Experts of a small language model: 48 experts in each of 9 layers.
Below are experts of layer 4 (counted from 0) of a mixture-of-experts language model. Rows are named router (the router's row for the expert), gate (a neuron's input weights, with its number), up (a neuron's input weights, with its number) and show model dimensions 0-159. Each number is 128 + 32 x the weight over its row's rms, rounded and kept within 0 to 255.
After each expert's rows: a language model's description of what the expert responds to. This comes from a sample of Wikipedia text that the model never trained on.

# expert 18
router [127  90 173  64 126 125 136 179 100 101  99 216 123 120 135 166 130 101  84 162 147 133 106 174  97 150 167 146 114 168 109 126  84 145 110 114 140 136 134  94  98 174 130 178 175  92 148 137 139 139  80  71 119 140  88 178 136 158 108 131  58 159 101 125 133 117 126  59 115 107 147 193 139 106  65  96 131 168 171 106  51 106  86 168  95 155 124 113 157 101 118 125 120 154 139 166  97 130 139 121 142 118 112 102 124 140 176 126 120 131 123  77  93  57 123 152 129  98 148  86  96 150  81 144 183 128 188 139  94 107 117  96 208 175 158  48 147 111 129  94 127  71 111 136 155 145 118 140 118 117 115 163 191 126 104 106 135 104 169 128]
gate3 [110 153 155  89 129 160 147 138 113 111 117 165 103 133 157 132 113  93  98 105 106 104  73 216 175 142 111 129 118  85 167 104  78 123 140 148 185 181 161 162 135 127 146 150 121 135 157 140 120 117 154 129 143 188 131 132 123  41 126 126 144 131 106 112  98 125 131 127 150  89 103 101 114 172 135  92 122 106  63  98 184  87 157 122 115 167  75 204  96 138 153 136  98 163 142 180 138 121  93 135 137 127 161 148 128 117  97 135 141 172  84 119 122  90 101 167 214 150 122 119 149 124 108  63 108 195 167 171  82 174 106  87 121 177 126 173 145 184 102  77 122 120 119 148 126  77 158  99 113  85 153 165 141 156 143  56 101 186 100 134]
up3 [200 187  59 112 167 122 132 148 130 176 152 131  81 125 103  94  96 179 133 126  97  96 155 115 132 114  94 138 142 152  52 193 164 124 146 158 134 136  75 115 107 181 132 145 148  74 141 135 124 113 101 149 123 150 123 167 145 119 109 133 144 125 172 158  86  88 185 162  99 156  99  38 136  91 178 105 102 159 160 109  90 118 125 123 163 141  56 122 169 185 130 168 175 141 105 132 161  96 161 153 167 127 153  96 114 127 104 139 131 106 159 129 106 136  85  47  95 144 106 117  76 101 117 101 174  89 157  40 169 140 164 115 118 114 118 115  89 168 124 126 125 148 120 142 160 142 111 135 114 189 149 142 105 105 107 172 135  92 186 151]
gate4 [104 133 190 147 102 182 109 141 102 102 147 137 105 141 168 134 170 151 111  99 160 152 127 144 156 103 134 131  91 199 159  88 159 124 151 121 133 152 123 113 104 133 197 110  93 144 155  96 122  89 112 126  94 134 189 128 103  95 161 163  24 187 143 123 123  80 122  98 189 149 111  68 112 172 123 114 104 152 152 136 145  97 163  93  78 108 102 155 137 156 169 138 192 167 114  92 124 141 161 153  65 133  74 136 147 116  96 127 123 147  97 116 248 110  84 138 139  82 108 104 136 103 133  69 105  96 113 126  82 188 146 138 153 117 141 123 161  99 147 144 150 141 116 112  77 154 138  53 128  89 117 182 159 126 112 119 136 129 170 139]
up4 [162 116  56  78 123 110  89 105 148 178 105 151  82 106 148 117 119 140 120 101  93 111 111 105 116  87 143 181 157 178  56 196 135 152 116 131 151 137 146 125 117 105 116 127 174 124 168  87 104 153 160  91 128 118  66 132 138 134 105 110 169  45 124  87 102 154 109 121 130 185 158 161 124 147 115 117  89 175 100 120 118 174 147 171 153 143 158 119 145  38 146 149 122 153 124 120 124 135  90 130 102 117 172  92 121 161  93  93  72 133 132 123 115 133 108 107 116 138 147 185  91 121 135 138 145 163  84 150 136 121 131 105 142  42 145 102  93 161 186 175 156 100 182 149  80 144 105 171 164 162 153 104  99 189 105 116 178 102  43 125]
Description: Pipe characters beginning table rows or separating header cells like Gold | Silver, plus table dividers and colons after infobox fields.

# expert 47
router [123 136 131 122 106 102  96 102  80 137 131 122 193 101  84 156 130 139 184 133 168  53 111 167 189 116 138  92 177 114 130  67  67 129 129 101 103  70 144 129 136 121  83 124 148 196  90 102  96 121 114 143  61 120  69 161 129 148 115  77 141 167 148 167 126  74 116  76 163 114 113 134 104 162 115 145 170  90 154 132 129 116 119 150 139 135 187 102 165 198 134 160 152  86 133 125 134 134 140 119 159 140 176 118 194 141 116 136 168 156 137 110 104  96 103 182  80 100 110 128  93 136 123 125 185 161 149 127 174 110 170  94 182 105 121  83 172 102 142 139 100 110 196 119 188 128 115 109 179 119 121  98 179  81 137 130 115  66 122 156]
gate4 [106 115 118 117 110  91  90 201 128 152 129 116 115  86  89 143 132 179 162 156 109 113 112 145 106  89 143 151 177 119 163 100 166 167 134 144 145 163 155  80  92 138 159 126  75 153 161 117 120  96 138 137 111 167  86  97 168 101 126  87 153 152 147 114  79 107 135  72 112 117  95 147 122 103 126 127 118 147 142 175  99 160 211  64 157  72 159 107 141 217 131 141 155 188 150 133  75 134 153  59 149 124 111 152 130 179 152  50 121 176  70 166 151  98 154 123 150 152 183 124 133  90 130 120 176 147 132 170 116 105 121 176  97 107 112 107 119  84 116 171  66  77 102 111 135 100  63 156 197 106 138 127 135 133 112 106 130 155 104 144]
up4 [245 146 125 162  82 153 167 135 107 100 178 167  93 131 136 126  92 158 135  93 125 118 106 200 128 141 164  81 153 149  74 135  80 110 106 143 113 147 122 140 140 162 144 118 145  98 101 129 162 156 143 147 139 188 168 141 222 141 142 150 126 179  88 111 150 103 113 171 112 114 116 109 117 143  85 145 134 135 117 103 116 119  93 149 153 122  83 137 147 113 105  97 145 134 144  97 109 105 118  90 115 127  98 155  69 178 165 159 111 113 126 144 108 152 129  80 104 104  15 135 131 151 109 125 118 166  88 117 111 130  89 113 105 129  75 137 169  26 136  97 135 178  95  86  74 191 172 119 134 142 144 130 116 131 117 188 149 159 119  87]
gate5 [108 101 150 197 105 156 188 131 113 137 129 176 131  94 144 140 160 106 174 196 128 100 146 154 128 137 171  95 152 148  85  92 103 116 184 148 180 164 157 131 118  89  92 114 154 147 111 160 158  75 159 120 115 114 120 140 167 136 133 147 138 206 175  91  54 112 174  81  90  99 164  88  99 165 111  97 165 100  56 125 139 105 146  56  97 155 154 132 114 122  99 153 123 151 111 143 115 105 142 120  92 144  90 130  62 110 111 121 137 151 110 163  69  91 108 127 125  54  68 168 117 114 155 105 150  99 113 174 112 107 145 120 152  71 196 152 102 122 106 128 105 113 132 136 103 213 116  68 119  99 150 112 112 111 155 176 143 122 139 148]
up5 [187 107  97 125 124 133 140  97  88 171 151 114  97  91 161  77 154 118 137 109 179 112 108  61 202 124 178 149 138 125 156 134 146  62 125 136 109  88 157  91 141 169 149 132 149 135 152 147 132 176 145 126 144  80 136  67 132 116 146 148 181 184 132 101 131  79 129  81 104 156 114 141 124 178 156 144 133 169 166 110 178 140 137 118 148 127 134 117 144 142 139 129 105 155 136  62 117 125 111 231 103 196 171 155  94 135  94 165 111 186 115 186 160 127  74  81 144  95 155  92  88 103 126  78 124 133 110 115 121 123 120 122 163 166 124 160 131 137 138 124 121 112 153 132 106  52 119  31 101 121 141 118 170 135 120  56 128 177 107 100]
Description: Colons, dashes and bullets after infobox field labels, such as Clade:, Weight:, Ambulance:, plus country codes like ITA, GBR.

# expert 46
router [ 83 111  65 199 114 163  85  96 112 136 155 133 132 107 155 120 191 127 124 125 159  86 177  69 116  87 156 138 119 114 137 122 137 106 138 135  76 129 150 116 123  85 122 120 170 113  95 146 168 157 107 126 117 125 114 163  93  35 147 121  81 141 130 106 186 101 100 195 142 126 104  88  88 132 161 134 125 195 159 116 119 120  98  75 154 121 150 143 145 126 126 176 178 108  85 167 155 119  70 128 122 178  99 146 142 133 195 182  89 121  74 169 162 154 134 126  88 141 150 128 125 140 155 185 103 118 206 160 156 133 112 125 194  98 142 115 169  82 111 118 138 181  84 159  74 140 120  94  90 135 117 158  81 174  86 125 143 139  93 139]
gate2 [115 135 185 124  97 101 143 130 142 131 106  80 125  73 163 161 187 161  87 179 107 132 188  84 134 106 173 109 120  87  58 113 188 129 138 104  95 120 105 129 177 123 161 154 121 100  91 175 154 157 132 115 135  84  99 158 125 135 164 145 160 130 219 122 118 134 123 104  82 145 125  99 133 180  94 113  98 158  57 186 106 148 125 109 146 184 151  89 102 126 141 111 144 172 128 120  97 144 142 172 139 187 113 188 119 125 118 120 183 162 101 193 154 144 162  87 117 166 122 122 140 138 134  80 104 108  98 175 112 155 131 162  97 135 143  80 110 167  41 114  99 132 118 116  44 173 117 149  91 115  89 128 134 124  91 106 162 111 160 119]
up2 [145 125  60 127 173 121 140 145 115 132  96 163 105 166 145 103 124  78 140 116 108 170 149 144  83 141  71 189 142 152 165 141 107 150 122 181  97 126 163 135  90 142 177 154  98 133 164 147 144 112 171 218 113 160 144  97 131 149 111  96 162 182  72 101 133 160 105  98 110 122 108 134 139 110  68 129 155 147 140 123 116 145 147 118  32  81 139 126 105  79 127 182 128  95  99 110 104 177 195 161  87  80 155 105 121 110 139 100 150 133 125 118 133 151 111 128 120 104 159 115 103  67  93  98 181 131 126  99 139 125  98 140 118 100 112 141 214 107 166  48 178 106 158 161 208 119 169 133 137  89  73 161  97 112 113 150 113  97 142 120]
gate3 [148 120 134  89 126 167 118 101 150 142 147 161 148 106 113 135 113 185 163  79 157  73 171 150 174  95 148 125 120 173  58 156  84 170 130  59  78  96  81  94 119 111 106 152 129 124  88 153  90 144  59 118 128 105  71 174 166 189 122 204 125 134 105 154 105 109 106 133 165 126 157 152 161 142 145  97 148  97 121 103 154 111 134 160 146 111 161 156 128 145 132 153 142  96 181 153 119 136 156 136 142 118 146  59 141 135 134 136 147  89 141 107 117 171 155 123 142  89 106 152 127 119 107 100 200 126 124  89 177 168 102  86 135 127 177 186 144  64 112  52 107 104 121 121 107 108 103 153  76 146 202 117  65  75 122 124  74  89 144 124]
up3 [148 135  86 178 151 148 138 143 134 140 131 131 171 107  79 143 129 177 161 117  97  91 196 176 190  71 124 122 130 134  37 177  91 119 148 139 133 103 109 125 150  62  97 143 102 134 130 120 139 153  74 142 153 128 105 189 208 126  99 163 136 123 120 135 161  99  93 119 116 103 120  87 155 125 120 108 158 157 127  85 183 140 130 123 100  89 147 184  78 160 149 179 162  75 125 133 154 138 161 129 170 140 153  78 153 149 170 178 113  99  95 116 155 162 169 104 131  91 144 105 150 192 121 100 157 133 132  67 178 150  81  89 139 123 136 132 152  82 108 130 108  93  63 118 104  97  79 142  65 172 190 121  99 113 154 120 114 105  99 147]
Description: Standalone space tokens, mostly after table pipes or semicolons before numbers or dates, and spaces inside foreign-language titles.

# expert 28
router [129 106 156 169  64  99  74 151 156  91 110 116  89 104 167  96  88 126 116 144 142 163 145 202  75 131  73  95 134 140 116 151 138 119 131 178 133 196 112 189 116 139 134 125 128 128 145 113 134  64 121 167  78 110 171 146 179 172 141 133 131 114  93 162 124  98 125 109 159 137 143 101 123 108 143 119 124 188 205 150  99 123 131 100 137 148 128  92 132  91 100  71 150 122  98 115 122  68 108 152 134 117 126 185 191 132  85 146 178 149 144  87  90 115 117 137 136 148 165 135 111 130 152 142  83 133 139 133 108 116  72 177 163  88 120  74 114 139 143 146 175  50 109 101 100 166 140  56  84 103 129  83 120 171  70 171 171 189 106 108]
gate1 [125 169 104 139 152 114 142 127 202 120 152  97 130  83 153 150 129 139 109 154  90 110 150 116 128 111 120  73 141 103  84 159 144 125 130 120 159 107 107 127 204 122 234 101  94  94  88  50 119  58 153 160 106 133 188 182 154 136 101 156 172 122 151 110  81 114  96 148 142  94 112 126  90 186 112  83  75 161 150 145 180 120 112  84  83 160 113 153 149 110 172  81 138 164  92 142 127 119  78 137  82 196 141 181 101 110 110 111 148 117  64 114 119 141 145 153 144 152 153 115 110 156 164 119  80 136 147 111 113 166  85 175 157 107 143 142 124 113 120 104 121 169 113 101 128 167  83 105  91 108 149 216 127 124  91 186 146 119 128 127]
up1 [153 119 112 155 123 117  87 139 155  73 136 165 147 143  91 151 128 110 149 131 117 135 110 202  78  86 108 138 106 141 183 126 116 146 147 133 164 146 101  67 205  52 128 110 175  55 141 101 140 129 141 109 191 107 129  91  66  96 128 160 151 108 133 172  85 121 186 138 118 151  82 103 120 102 191  84 142 130 129 110 111 154 119 117 136 106  85 173 178 191  90 104 126 124 124 145 125 150  92 173  97  54 119 161 138 130 133 150  87 140 146 111 161 142 115 145 120 149 150 115 119 105 147 176 181  98 184 187 141 101 142 144 141 113 149 116 193 151 100 112 106 156  90  78 118 102 120 205 135  70  80  97 149 162 186 153 119 119 128 103]
gate2 [191 110 141  74 172 125 105 176 115  95 156 147 132 135 105 157 143 131 166 123 105 137 153 155 145 123 147  79  84 131 153 129 161 146 153 118 210 155  99 172 190 127 111 124 171  78  83 118 119 123 107 126 117  67 196 119 154 134 127 161 153 164  57 187 100 111 101 199  91 118  76  83  60 114 141 132 119 184 167 124 128 156 126 182 116 181 124  99  66 149  98  99 110 107 132 149 156 124 123 149 172 122 189 177 182 148 131  97  64 137  87 113 121 155 166  97 113  84 133 145  98 117 123  98 102 155 100 142  80 116 137 135 175 141 125 104 111 168  60  67 102 159  84  98 109 115 113 121 111  90  99 107 158 125 115 129 116 113 134  97]
up2 [150  80 148 150 157 101 135  98  63 120 169 207 125 129 103 216  93 125  99 101  98 170 136 128 122 109 103  86 100 111 185 118 162 159 205 136 220 101  80 165 113  70 184 165 138 139 117 100 164 119 150 146  82 121  89  80 156 170 105 147 188 121  81 148 113  89 146 189 140 106 131  94  93 144 158  71 132 148 119 137  96  99 117 101 100 129 126 125 112 125 133 111 146 121 122  99 114  97 135 144  99 141 131 135 160 154  94 134 153 146 176  91 174 146 118 129 117 162 107 117  95  59 105 110 131 105 124 122 155 147 151  92 136  86 136 154  40 177 139 122 106  88  67  93 134 149  94 167 142  92 115  96 156  97 143 108  87 143 135 177]
Description: Main verbs and copulas right after a subject or was, in biographies, such as is, was, became, called up, placed.

# expert 5
router [129 121 137 184 102 190 108 145 103  75 155  70 107 165 138 121 130  86 114 129 125  80 109 155 130 171 142  84 135 142  88 128 109 137 129 141 109 117 154 147 117 115 140 182 121  74 115 135 116 158 128 150  91  54 113 162 156 111 120 151 173 148 151 160 126 144 135 131 126 151 145 145  79 112 103 103  94  63 121 135 118 179 124 114 152 140  96 111  98 113  86 143 149 198 149 209 122 125 123 146 180 131 172 207 204 129 102 154 132 140  76 118  52 160 103 105 144 125  73 116 120 115 152  98  87 139 151  56  94 111 176 187 171 155 156 166 155 121 130 111 172 184 107 130  94 100  67 112 119  83 143 111  86 120 167 204 139 116 134  97]
gate4 [ 91 170 186  98 159  75 115 132 131 151 119 141 108 142 119 168 110 142 112 185 184  90 156 113 131  95 173 205 134 122 121 120 138 179 141 134 107 163 144 120 136  78 128 127 146 160 169 117 180 139 138 115 125 120 162 133 126  71  61 136 183 144 118  89 141 146  71 104  88 108 175  48 156 146 148 130 125 172  65 182 166 129 113  92 164 162 126 137 169 123  97 114  94 130 149 149 143 116 153 106 133 131 105 179 123 129 122 113 134 143 102 148  67 167  99 127 107 135 135 104 183 121  75  49 117 101 116 123 151 100 136 168  93  60 145  96 137 212 117  93  79 200 115 154 138 110 108 129 114 112 123 115 115 115 153 129 196  98 169 192]
up4 [107 157 153  60 149 132 110 247 113 148 141 109  96 143 131  84 128 119 103 185 168 131 134 171  76 128 190 138 113 102 119 161 184 120 145 118 154 173  95  79 160 100 153  92 165 140 153  93 202 139 112  84 113 103 140 148 126  43  79 105 111 103 116 118 131 118  82 127 116 120 173  85  95 124 146  93 133 150 132 129 156 105  75 123 135 158 178 128 185 116  90 121  85  86 105 170 152 116 142 140 152 116 132 109 208 122 144 119 118 130 105 124  73 171 122 115  86 139 151 131 199 145 123 153 108 138  86 162 123 127 126 167 109  99 124 135 166 124 119  97 104 129  87 149 142 131 112 204  58 101 139 188 147 148 143 153 171 142 110 179]
gate5 [130 124 189 154 133 130 121  81 150  84 123 172 160 141 113  85 121 193 131 163 151 151 128 132 200 144 125 146 174 106 196  66 107  77 123 156 154  99 151 140 115 123 127 116 149 147 151 125 150 107  72 118 136  97 179  94 135 103 135 129 115 159  91 111 106 175 115 133  76 128  79 158 120 120 117 155 116 112 171 143 172 113 164  95 111  44 120 133 175 174 143 135 161 107 104 149 149 130 142 113 109 115 137 137 110 116 140 125 140 138  37  56 128 113  93 162  98 103 162 128 128 106 142 125 116 121 137 192 113 122 193 136  97  95 110  97 181 151 137 158 109 130 172 136 188 157  80 147 156  93 170 141  50 111 144 101 103 208  54  73]
up5 [107 138  97 141 117  95 106  85 106 144 135 114 152 138 140  75  67 108 112 117 100 158 116 164 118 169 156  79 219  81  78 129 161 147 186 124 159 152 160 111  80 215 161  98 131 129 125 164 171 119 135 108 120 109 174 113 147 135 175 153 111 189 202 147  48  98 148 112 147 110 120 145 105 164 100 150 150 152 125 106 101 156  86 120  85 126 115 107 169 170  94 142  70 136 114 155 154  58 133  90  76  97 145  74  94 167  82  80 168 112 144 134 121 190 111 131  91 134 126  94 134 144 116 143 137 176 107 113 182 168  82 135 108 136 117 152 115  97 170 142 105 135  73  94 113  95 179 109 135 167 133 113  91 165  88 131 131 123 141 149]
Description: Line breaks, heading markers (==, ===), spaces, dashes and digits at line or section starts, especially the break after an article's title and description.

# expert 34
router [139 135  75 101 129  96 128 116 103 111 140 128  88  95 103 143  88 134 185 124 124 199 107 163 118 147  84  63 188 135 146 143 127 130 144 113  91  72  97 162 175 114 164  72 179 115 134 104 134 128 116 123 119 150 155 124 152 149  59 133 164 104 106 139 148 117 120  87 138 162 105 141 146  65 127 177  68 125  76 127 138 181  78 181 172 140  89  81 118 149 180 137  84 105 151 153  83 138  95  96  80 110 136  86 158  73 101 108 143 117 157 113 153 116 130 126 163 127  93 112  86 195 166  82 117 118 145 151 116 133  86  97 130 163 117 156 159 135  95 176  54  82  87 131 144  95 181 147 137 151 132 172 142 107  57  86 164 110 174 113]
gate0 [119 143 178 151 150 110 168 142 115 156 108 167 106  42  76  63 110 139 114 144 101 169 182 112 170 144  91 181 148 156 157 172  83 123 148 125 194 129 123 151 153 135  73 130 166 135 162  81  94 137  88 107  69 137 171 104 149 113 145 134  89  98 132 133 130 143 131 107 127 182 130 171 127 154  59 173 130 118 107 127 125 150 170 177 129  95 175 115  74 100 148 120 132 178  90 113 121 145  95 116 194 148 126 143  78 131 114 108 184  98  92 168 140 114 104  95 106 124 123 109 182 114 108 178 133 114 131 185 182 134  95  95  68  49  66 111  97 125 122 127 130  98  79 101 140 144  91 127 124  94 111 185  91 141 149 142 166 141 161 104]
up0 [184 130 115 111 162 162 133 108 116  72 154 133 122 171 117 127 124 142 134 176 109 118 126 161 122 122 179 107 112 122  88 140 171 105 143  94  73 132 111 109 109  61 106 119  94  89 107 124 118  93 139 171 134 152  99 161 123 181 164 137  99 197 150 109  93  90 159 170  87 111 141 127 148 164 192 104 157 178 181 157 147  73  53  61  94 140  89 108 123 165  76 103 162 131 162 127 142 146  94  74  65 129 170 106 174 108 191 131  95 124 167  69 165  87 176 135 117 169 134 120  55 119 133 107 117 161  97 111 107 137 146 136 169 129 148  87 169 139 194  73 182 140 147 144  97 124 109 119 101 120 113 116 152 127 107 103 154  98  95 170]
gate1 [119 146 185 169 105 156 150 149  94 133 111 105 127 105  93  25 151 113  68 140 165 178 117 155  41  89 162 106 115 125 144 128 127 164 162 130 158 124 129 102 136  85 167 107 137 174 129 134 132 139 112 145 123 110 102  85 154  61 117 120 121 164 176 125 132 137 177 124 106 103  55 142 139 152 141 128 162 126 143 155 135 167 189 123 101 128 118 107  87 133 127 158 118 113 110  56 131  94 141 125 163 116 128 160 106 116  82 107 164 114  98 163 173 159 121  87 128 180 166 146 144 157 119 121 143 128 105 134  82 144 152 112 100   7 120 188 146 195  98 151  81 161 151 122 143 152 114 168 178 133 138 159 160 106  53 135 172 157 156 153]
up1 [ 96 182 104 115  94 155 133 112 119 174 176  12 170 170 176 140  78 128 170 138 136 125 116  78  86 109 150 115  97 163 124 153 134 114  91 138 145  46 101 125  69 137 104 169  86  87 156 127 132 184  80 105 110 128 172 153 122  93 113 187 160 131  98 130 137 182 119 142 136 119 141  61 152 113 171 148 132 187 120 139 159  74 128 146 109 173 142 152 127 168 113 179 201 147 105 115 150 139  97 190 152  84 155  85 129 101 111 136 124  71 106 106  86 155 143 131 148 113 121 151 125 166  96 115 103 165  66  91 100 110 106 132 144  80 125 120 145 117 136 127 129 142 199 148 134  83 168 176 159  95 171 120 158 118 133 101 155 138 125 125]
Description: Pipe separators between numeric cells deep in sports standings and results tables, and location words like near, throughout, southern.

# expert 2
router [198 152 132 101 101 135 115 183 119 130  98 163 148 137 160  79  85 109 136 170  75 126 112 143 144 105 153 142 115 141 160 188 138 150 109  84 145 113 123 174  91 116 171 140  77 122 165 174 120 103 186 130 165 164  79 106 120 117 131 149 111  74 125 145  63 203 171 119 112  92  96 164 158 133 147 182 121 119 139 160 147 140 142 134 135  64  90 135 119 128 143  83 116 131 138  97 148 128 101 141  93 128 167 207 154 123  86  75 163 106 137 130 175 123 136 150  93 178 126 192 106  89 100 135 105  85 114  62 117 177 157 114 115  87 120 113 111 146 133 115  76  94 135 102  99 126 169 191 131 124  93 196 140 155 156 122 215  96 127  84]
gate3 [137 140 136 126 123 121 167 110  99 142 150 187 161 127 147 158 143 113 131 151 104 170 118 183 135 132 104 129 100  96  96 119  48 138 152 106 232  95 125 125 118 144 156 150  86 156 156 184 174  29 143 147  84 104  85 139 166  82 186 138 174 104 138 109  73 113 139  88 120  77 103 131 118  67 146 127 113  89 172 124 146 113 167 134 139 142  72 156 150 117 118 100 115 129 148 128 169 174 119 168  95 100 142 177 162 125 113 121  54  91 161 113  98 118 175  77 110 114 129 157  41  82 126 158 128 117 122 130 133  85 159 106 164  98 149 178 119  97 112 139 103 150 150 110 113 123 104 162  93  94  99 224 139 150 126 148 147 138 121 131]
up3 [109 119 127  89 114  96 153 108  67 189 133 141 101 109 131 124  63 131 159 134 144 151 113 148 103 107 118 148 178 143  96 137 138 106 124 123  80 172 156  92 142 101 157 142  83 132  91 111 155 167 142  95 148 127 118 135 126 160 146 150 108 130 101 131 145 141 161 203 155 184 148 121 163 170 176 180 110 153 131 165 149 117 119 138 131 104 134  92 117 126 105 115 110  71 150 163 117 146 102  91  92 172  81 116  69 113 127 145 173 105 148  76 165 183  89 173  74  68 118 102 165 183  81 136 156 152 200 101 158 148 100  84  57 144 111  57 151 146 189 148 129 116 167 153 105 124 175 106 129 164 130  69 113  56 110 139  70  90 106 113]
gate4 [155 203 139 125 136 156 164 150 118 114 125 150 144 145 131 160 155  54 148 143 135 125 109 145 169 174 173 139 114 149 130 158  92 134 138 110 121 108  85 116  57 131 156 146 170 107 131 126 117  98 180 105 181  98 141 170 138   0 150 196 133 152 110 135 204 106 137  84 111  76  95 121 138 154 154 120 211  86 175 173 141 103 134 147 120 133 127 139 130 132 129 109 142 119 150 145 162 121 191 107 123 151 158 130 140  59 125 110  78 143 124 104  91  95 124  72 170  65 141 100 130 146 129 190 132  55 175 147 129 121 139 114 126 124 136 123 101 126 158 133 100 181 107 136 144 109 116 149 131 178 135 107  55 111 161  93 181 111 129 138]
up4 [164 175 126 104 109  90 129 161 123 138 123 142  92 114 132 134 119 127 114 142 145  92 156  96 226 110 231 101 153 120 189 207 106  86 134 166 169 151  40  58 130 156 166 145 182  84  79  91 136 143 143 142 167 144  78 153 124  96 135 158 175 160 148 169 150 110 147 103 153 108 109  92 149 194 126 123 175 169 119 143 137 101 141 139 133 173 145 131 121  99 170  92 143 119  56 104 208 118 167 143 100 139 137 116 206  99 109  63 179 117 134 111 135 122 123  92 138 121  94  84 136  99 120 140  98 142 127 125 156 145  86 108  81  92 111 132 152 108 110 124  81 130 161 126 133 117 145 132  98  87 121 128 147  98 146 130 154 115 123  82]
Description: Individual digits inside numbers, especially coordinates, elevations and areas in geographic infoboxes and table cells, such as 56°36′, 187 ft, 1972.

# expert 3
router [ 89  88  90 182 137 143 112  94 122  54 171 149 136 122 126 102 173 106 101 194 160  97 168  87 112 123 117 131 136 112 132 120 105 127  87 117 119 110 164 149 137  85 136 121  94 128 119 122 158 142 119 141 126 116 154 193 117   0 129  96 153 185 144 112 167  65 146 124 137  73  86 154 113 128 158 109 164 195 139 157 122 192 165 122 162 102 141 109  78 100 136 128 188 142 131 144 148 151  99 124 144 143 127 139 122 162 167 155  92 113 149 160 162 182 121 170 129 148 160 135 145  76  96 145 129 144 161 120 123 200 147 116 173 105 150  81 157  80 155 131 151 166  92 172 138 117 150 132 174  66 107 119  88 177  83 157 185 114 107 123]
gate2 [ 67 103  98 129 100  96 154 147 118 133 175  68 127  88 171 201 122 140 116 154  42 217 106 102 143 120  76 158 171 153 139 150 115 181 155 142 135  65 142 138 147 144 116  87 132 165 189 110 112  73 145 110 161 133 128 132 139  98 145 151 133 103  91  96 123  96 135 124 150 118 173  90 138  77 131 117 100 153  96 108 109 131 174 164  94 158 136  93  71 131 137 103 112 146  90 206 125 115 133  94 134 106 111 147 136 111  76 106 162  60 159  86 154 126  86 125 113 121 101  48 133 184 109  77 147 140 209 108 125 153  95 133 190 159 169 136 154 144 171 118 159 139 158 125 101 153 146 128 145 155 144 116 150 117 132 102 172 165  97 152]
up2 [113  88  97 109 140 105 188 102 125 230 110  60 150  83 161 114 109 118 118 132 149 109 173 132 156 108 100 105 165  78  84 165 170 132 117 145 173 118 160 159 121  83 138 146 133 155 118 160 117 177 102 164 143 141 192 126 156 117 112  62 172  98 117 132  83 123 163  79  93 114 100 159 178 186 131 144 158  97 105 138  90  65 173 123 152 148 165 133 103 138  98 135 136 145  84 153 114 125 156 157 139  86  91  97 140  88 169 133 140  52 166 130 106 125 127 172 151 119 128 126 143 121 107  73 127 148 189 111  95 137  77 143 152  74 144 163 154 124 157  97 157 100 210  79 125  88 147  56 160 118 157 142 138 138 127 117  88 137  95 100]
gate3 [ 91  87 165  94  80 202 136 127 113 197 144 138 148 109 121 118 150 158  76 165 140 130 158  84 185 108 170 151 147 105  64 169 144 152 147 160 117 152 140  68 153 143 130  88  85 133 140 119 164 131 174 110 121 108  93 124 106 100 123 143 106 118 142 132  99 165 124 156 147 116 107 142  92  93 132  91 148  75 169 104 172 185 181 109 156  69 113 186 111 164 112 167  70 177 165 121 181 113 114 144 116 127 158  88 117 166 129  76 133  62 106 127 134 154 134 160  66  96 130  86 110  94 125 114 113 117  74 158 111 209 143  93 127 140  90  99 114 100 187 117 125 146 131 102 175  96 167 202 169 110 142 124  93 128 137 155 165 162 147 114]
up3 [111 128 146 135 106 116 154 139  98 125 161 144 132 121 111  58 120 171  99 188 129 115 196 108 138 106 102 149 133 126 158 168  98 182 135 117  94  79 164 148  43  90 159 127 124 146 188 101 125 118 198 113  97 106  95  79 157 145 129 103  96 105 183 205  98 121 106  88 198  88 163 100 171 118 190 107 159 108  77 110 188 149 153 199 164 103 142 119 104 107 100 149 150 134 154 125 128 104 137 161  84  96 119 142 166 144 131 149  98 120  75 147 102 164  89 142 141 138 122 174  99 146  98 113  92 119 138 141 135 152 101 118 112 189  85 126 109  89 194 147  90  83 139  77 142  67 157 133 141 143  79 149 112  73 148 123 114 166 136 106]
Description: Bare space tokens in table cells before numbers, plus hyphens inside compounds like first-class, round-the-world, four-year.